config.yaml
n_experts: 4
experts_per_token: 1
d_shared_expert: 0
routed_scale: 1.0
norm: "rmsnorm"
rope_fraction: 1.0
tie_embeddings: false
init_std_up: 0.0212
init_std_down: 0.0
batch_tokens: [32768, 65536, 131072]
Below are experts of layer 4 (counted from 0) of a mixture-of-experts language model. Rows are named router (the router's row for the expert), gate (a neuron's input weights, with its number), up (a neuron's input weights, with its number) and show model dimensions 0-31. Each number is 128 + 24 x the weight over its row's rms, rounded and kept within 0 to 255. Numbers have three digits each.
Before each expert's rows: "mostly gets" lists some tokens that are sent to it at least half of the time; "gets" lists some tokens that make up at least twice as much of what it gets as of all text. This comes from a sample of Wikipedia text that the model never trained on. Tokens count by the router's weight.

# expert 2
mostly gets: "son", "ing", "is", "fa", " her", " which"
gets: "s", " and", "ing", "t", "al", "8"
router:123133113121125147134146122134090163126136145113099092082100086112142120116108120126130117150140
gate0:108145119116146148104144135118165103121159137105114088118125135140090155123150088142115158113119
up0:111134135157159111102087164090092143130156098126136113143127128128137146134161127146142126111089
gate1:127099111138120120129137155113131156136146110092118128147142121094124146119150149079182097093140
up1:125161143155130103108139134128153126095089172149111150125133162119114137117102071163116147086116
gate2:123096129148141089138114118126120158144117101154130100143141161141152112152138111111136121145136
up2:163124123124113121121106178145095150140147122126163107112155145154136140128145090123129110153160
gate3:100150116147094162135117134142140117106096143154160135112134153126114137110107082096123110147126
up3:109089095154105098139141124156119122100122148078133120153110125158123135126124143135149116113156
gate4:112136112158094160178140150139141117133150121095169112128080099154101117122123156143123088154183
up4:134165108122107097140147119143118170119131094131168099126151150102116094141101140156147067155112
gate5:121143079123123132130098132131110115130145175089129171133135140075153090094158148115099113086154
up5:127114104120106153105142124131126098163176147162158068115149131128112119061104147161140136168140
gate6:141169101151144075112143162174105116109142140123121108158152125083114147112086137158155146129127
up6:112118087141106126136113131121107134140119133140104108133130101155118136153095121074154084091107
gate7:152141134132154110098090141135126131160136130120088148117125105108110131074112119110110140096152
up7:118133133102143100124116124121133172143119129121100113124170135099115115135142140167098137144093
gate8:099145151108114120134115106139117109149186138089116132144166112125129163139139157135115111151168
up8:117121132101119112111112087162099142103096118089107144125089080144091094155105113103091161148167
gate9:137122082113133104134105117128110102103117130102123096104163053161143168153090129071136109137143
up9:161115090094143100086124060154127154150124140116118094102151072108132141139106114107105097144114
gate10:145148157138120112124167131114124172114112121143119130145149140124091114111156162130165094139130
up10:121133122098101118117116139121130164105125134113132139157083133128097094128152142168084161161094
gate11:103096211135153096157139154159107105178111110163165111145148136117136145120122107108189097138159
up11:124140165109142149105144155095149137116118138104173133139123134122103126151114147128125106142103
gate12:103121134115126126144166137112118144108136106164128134110149165128148084101128107154130128157181
up12:141169130131172120140137153087136090129120156125148147118122179168140089105113141143148128140160
gate13:122132138144118165133092154159132103128113132084147146120119105148112135107103168136115069158108
up13:091131153133154093161171134121119139162114107143140118137143147161134135132131131120087156120145
gate14:174153112073131111138191137097074096150125105123181135133115112109093095127171145174117142101120
up14:154151121099176094114129090159096126145088127098114143151086119124089101129124113118135094127161
gate15:166130127100134095144147133142098121118117152127152140145125143127087112110084094129133095142132
up15:173155158129133128222121120085134137185119151135160108111130126180191180168053111150101125136116
gate16:084125096124128146148142140146178139150140169121157122142192147104118112094081111106146075068164
up16:160155075122108136114124113116138135100097169090150089133150125149156143127123116172098166132135
gate17:129149128129117072159097124170138154092143114087116100177084176134165135159048127112112164120148
up17:116151107140163147132140163163143144132157110109113136107087084121125084107148114116129132123136
gate18:084083117149158159159132146133093128074186139133119133105137093144131163155111114132161090098131
up18:094143152141132113129167139130109131116140135123117106136122098106132141135128113119177120143089
gate19:117146141175142136106139102138107157146160129107179098117144144123097139153100130127117130129149
up19:144133107140155136105156132117085126155102129159137102121115086145115154176102179158074107114128

# expert 3
mostly gets: " been", " has", " John", " between", " by", " can"
gets: " of", " in", " to", " was", ":", " by"
router:099148132114072100089099110138126130163134098108121146112120130149095083109102127157144116159117
gate0:098122114154129136147138107112135095140141089113142121120136154133137122113169168156138127155133
up0:120120150128134134094095173138107116149122157142169123106169123193150132144138128113149134136110
gate1:107119128125124147170162140163129095137162112155120138103099148125125130105150165126137116113131
up1:145110138137127149173108172137127105093162135169176116151117147105147110142088168088123121086108
gate2:125151106107115124154087080161156066173129111158094100120148154158120131123137148129175156165102
up2:133118107123118130128092190160112141146162150103170122137118129169095102120131130131128112133131
gate3:106112076136123117142138185129169135104116130106122128142109152144095169148099148138132128118129
up3:165116130111116124144084141140106099139142098144128090145090099125155169159143168119091162108152
gate4:135162137151110155108135131124127137105139079127150127109126152125150113075137083122142181131138
up4:110124111113099136138126078162130140159153152145119114143132118148091121127158115178132140148138
gate5:126125138111134138168090109107112137144117155089102116170118130156155091151095096135152113149129
up5:118087132150128110097168183121147114112089139092154180128149148153127172107135110133155155092132
gate6:106119128156183145146146150135134124113165127116136142102133093163126166136123127149139104108160
up6:138165140118088143069175119149126120148144128132148136124093103176141129116151100159148117157107
gate7:108139128140102115129103113111128136144196178156171126154144130130073136163087137146112107151144
up7:139136157145136092141114145120110101113175159093171100120121147135123147105088092092173110120147
gate8:086117126162092141112123135131143155152145133137109079116124097141171110129125103156160101109152
up8:119171150131131111138131095124090133157154086168121161164135102101127100152131122191136093087141
gate9:112080156156151100124150092122129158139152136134133099115136140152140139120150156082135124080141
up9:149089146138110127106129122125133106114147132130083117127111102121135131160140104109137141130127
gate10:107184104136127108113120141120152112119158080120141115116062115127143141171131120141128111152152
up10:151135146148136139134146147149133164191125147161131110153122156149135129136141146111136141124105
gate11:132147122131148127104154099111134145132151103126122113133120140125141105155151089121137110134135
up11:115171104129103144109116108124132140127128126148154150120153120084162129085096089149172137138134
gate12:145121099152082082110144121115117124118153141156190112163125113126099153139076107093140124104133
up12:133130136137075107107121134122113141144121153104187127184127126154093168138124083112154139127095
gate13:122107147165113113113187172138176148171074149142108155155156140165125098133097147122163096138093
up13:120144148142090152166133089148113142152086132119142116171141131080111078112133089101145089127137
gate14:132173116140093104149123135102108153120106146155125140155169135129092106126106103149140116115134
up14:150141082096115101121149147142117185177083131118169117055133150124101099110103117156145130093125
gate15:116115135108110113128126124144102146177151163124117094116115147162134088152164114132111137126133
up15:127113141127162150159148150116111088155118107181170134160163127119095146120121145135193116123107
gate16:146097128161115124163121098166116149117115075105098087149171131148137130095131102141109095118136
up16:149130080110163197127153165122128145129110150127190118129151130145129127129133143122145132127117
gate17:155174116149127109116122140105111134121140171119161130117106088153107110134100144132167089110117
up17:083104130127138127135122183155136095133130113096079134100109149152148151094111106069116165097135
gate18:121104148130118149144124097128085128182137112131153098096099096123067158122147115133147082125164
up18:123150093140120109127179126132159143140148107145163103120094125128113093086085137119144097159128
gate19:123127122140121141149120163158148138131122132133116110142108160133145097132089148121135158159111
up19:120151111145140114178118133176137127125099103107119175132103165104171128122136110102110169144106

# expert 0
mostly gets: "\".", " f", "’", " Gu", "we", "gu"
gets: " ", ".", "2", " a", "3", "'"
router:128149084122176127095117102097110103162113154128118112126133131098099159107140179139130136172167
gate0:139064132154168124098137137160131125146069164153112142120161151134118118152135106135142108119157
up0:154145106137138150133107111121148143129118152172126119096165125103143144155121118110111155161149
gate1:143181164140099121130148148164134151121084120103130116150130102119144106164109105146136124162109
up1:125115054127127148115153171118131115138146146127112114103093117123138130127170152134114098133131
gate2:113124138156114118113106144126167154125137119138143175110165072120136129116128117136121092114136
up2:117086149157096137096128132162123136124094081138159136136128155160157110137115082114143105122144
gate3:110163087146076114128097123088124137149153136122153097105162156141137140121113171112110086090162
up3:119179123150137123088103116114160124127130149117151164122136129150109180138098130114132106088162
gate4:104185153122156157139134109140148090105116111141105134172086118084113125157136143151082163120109
up4:108114121126128116161111118195123118158163123144136123170104145131114108153067110098078119123095
gate5:132155108175136099133140085125128145083131128131125161121153117169117097121084123144118143121106
up5:166070138160138096105163100138117113130123133114146114083155159134149094153132129127107108144171
gate6:122078105093133175134138107162152165119136124117130125103100132096165150124117119132119167122152
up6:197140141137136147128148096098113139128145128116097084161133126129139125129143103155133100135139
gate7:120145151140135094156106112157167123154104160136099134147123132075132162101136116171134110097115
up7:096122111128109132157132109127159105131100146146142130131140158140105092092160137137085141140110
gate8:108096173132140137155159106144103160131086093113122120156102137088120160151127124149190087130133
up8:154090112153156152125132108130107113113159136142120131128145130131137142111117117183165103144154
gate9:131126125141125162121098098114138164116182124129142096099126103140125154154115109108153105124091
up9:136109066099144135156117137111161145116139108132104099125169128150159111129149140097149135115120
gate10:118134116126163088180135134118104126106101114118118081164103082133089103132124113168109073142100
up10:113167126145086133106159123141176124129156122098126139139114115181152170112133122123128169133147
gate11:085166127133137148141123146160157108141141121093148173115104142140115131112141140095117119143172
up11:144101124116135101147136090148118147124175137094143117153153082125112125135127160070124163150149
gate12:162143121155105134096092142170155100105124148139127152145151092108129187103107137197114104105088
up12:102130113133140100151166170150148106124117095102105102150141148136092122133098159097162114140172
gate13:155166143114125145106073099125111160154101141117118120108178120124153140160126075170120133107169
up13:160130145125137117108124118092117123153103110118104105124146110109072154098155116127129117130147
gate14:135091151105101113133124110108148112152133155127137127112140160118099123151172142117161109139164
up14:131110129135136119154156181124123132126118093137095122175112123141137100096116140154148122145094
gate15:095167181149130166111119163129153144145164145148141177158139061084162143110166119153148070086094
up15:165134108147085130129083125131125122128119110170072088106121099106127117147127142145177082101129
gate16:134123132130102128142117130092115103135167184165153093084140106117121098141144137166137095108130
up16:125171103107156105129179166166110113127174103101099123128114117170152141112121119065187150136142
gate17:138135147102118141094136148143148132127131146121098136112125092155167120113146151166167085116101
up17:141128070099139130162126102123120147155136089109147111139184156115115118133131127113120107164130
gate18:131119122145106105138142103104094124108123095090149097106151139164131135119101092116154067105142
up18:125088168153131126134137177169144119118144102104106150107128101135116123085156185161151105113132
gate19:086139148102149112158153113158152133166137139150153099152161126094127097127117145179120105140131
up19:126128090137116150110125109143159151147132091095135165113148127138119116098129096080165140117116

# expert 1
mostly gets: "\n", "|", " the", "==", "The", " =="
gets: "\n", " the", " |", "|", "-", "=="
router:120133125150160119109109134146124126109107116122134162186110126128189144164101109098155178107119
gate0:152118145140145173159115084126139136080130146145166164100120109138169124101135162065135133146128
up0:145085128115109157080104161132174154106142167132095131115116146129166155127104104121177150080134
gate1:142133114118140111153157098076123150072125108126130117125147148103131168126111149153108105126105
up1:143152093096117146115112100126151134126148155126111097104138116109120097125171154191119103139123
gate2:150104117127079108123097151189192117141152181154134125135130136125134132156130167124135109117112
up2:113144110101122131134118085091122104126114157160154120131137116135102116159109131114113135129131
gate3:091145149117135122137151163120105146112152116126134154111110163108102142140174170134097093099159
up3:155097143117127132167089103085148082114160146160154120145088126119128131153100096104133130110109
gate4:121134097143095099113129109093136130128120178094130090161120098162118122134188121147145111123132
up4:140109149138128102075125155095111134099122103090091075117143086137130110102108107134194136147083
gate5:158104136132103097138109102119133116111146136154108118119109113106096106155155128082166154120153
up5:101142122096116158083146083106118144145117157121155185157118099103158119111120105120145109143115
gate6:098165128139109154116121131105124153124150146140112126134137081149118147121120166156123109143090
up6:146113136142096126150157109142110154115092099095139130141106103105081108148086101085119121098087
gate7:120146150131128130158147136166115137138151118138094130096160130118130135169136105130135161123129
up7:096156176123136198133119118128138149152195150151130107112134118147111119141105069109160125144134
gate8:102119104133128095125064138137125106145136136122076108114122155129127133136098142123129134144146
up8:142141108110121109121109135102134123149157095110126142157098129089147146126140122145083110141143
gate9:164134158124129119141144095104106142171115137155104138143170127118155127135123102112126116157096
up9:174067150156161145160158114142134123086116116128137124129106141130131135132151173106174124157084
gate10:109130120143123105134079115132129107119134093149139091122137138109185161136131125130141087108116
up10:120125120107109093147122078151130125070146129142140099151132139146125113159141138122131167150134
gate11:114153116142113128119184151144131112130142113133175118154105099123155143167116143100138145093096
up11:097131159168076190164122098132162141130081090133165143158135121092146154110112098072146122131151
gate12:119114140132085119149115119121157119104113133167108103132087153110155130124130095152115142163176
up12:131084123118158164162110105162114133122135141140126132150105135101110133147167116155100130158132
gate13:102096112164154101161083126096154091096143146081120146097102121109098117147133138150120120109105
up13:148174112057116159149154173110126122188136104140119128148148107143127098083096117089162117146134
gate14:128138179100160109120117113131115154147128138127112153115143119089131118117162094159161145096122
up14:094119163155142134139157135136113112114197110164159107109147155111156098123084145120132141104162
gate15:136122136157115132153115119086142129099116127112198119165145133136130097113123127109118122103083
up15:167141113068118086099136166176102127127179119106098137096127155143126113106081138137099122157105
gate16:101111113113115151121096152104141147117135119110121122138086117131145152157115122102077146125152
up16:124155126098116127121126097140105139146136154130101197132110150126087080160134136126136173146119
gate17:093127148077128086177093136150141150155138141102122149113131146121182154121128144113147090129128
up17:128148146121153109125131104131119133100138113133162163132159120121166162150146119116158114130100
gate18:133211131159107137135116065183112166112169147129135092091149137134144131149111116117170125128121
up18:101099125185128113168120149064134098103138138101148135171110153131128130119115093133124120097139
gate19:109134178108146110145122097117138144100163153156116096144110138113159152121090125144109155170191
up19:128104130166130141131105134186158113082147112181123118117116117153129174174106108106156136145114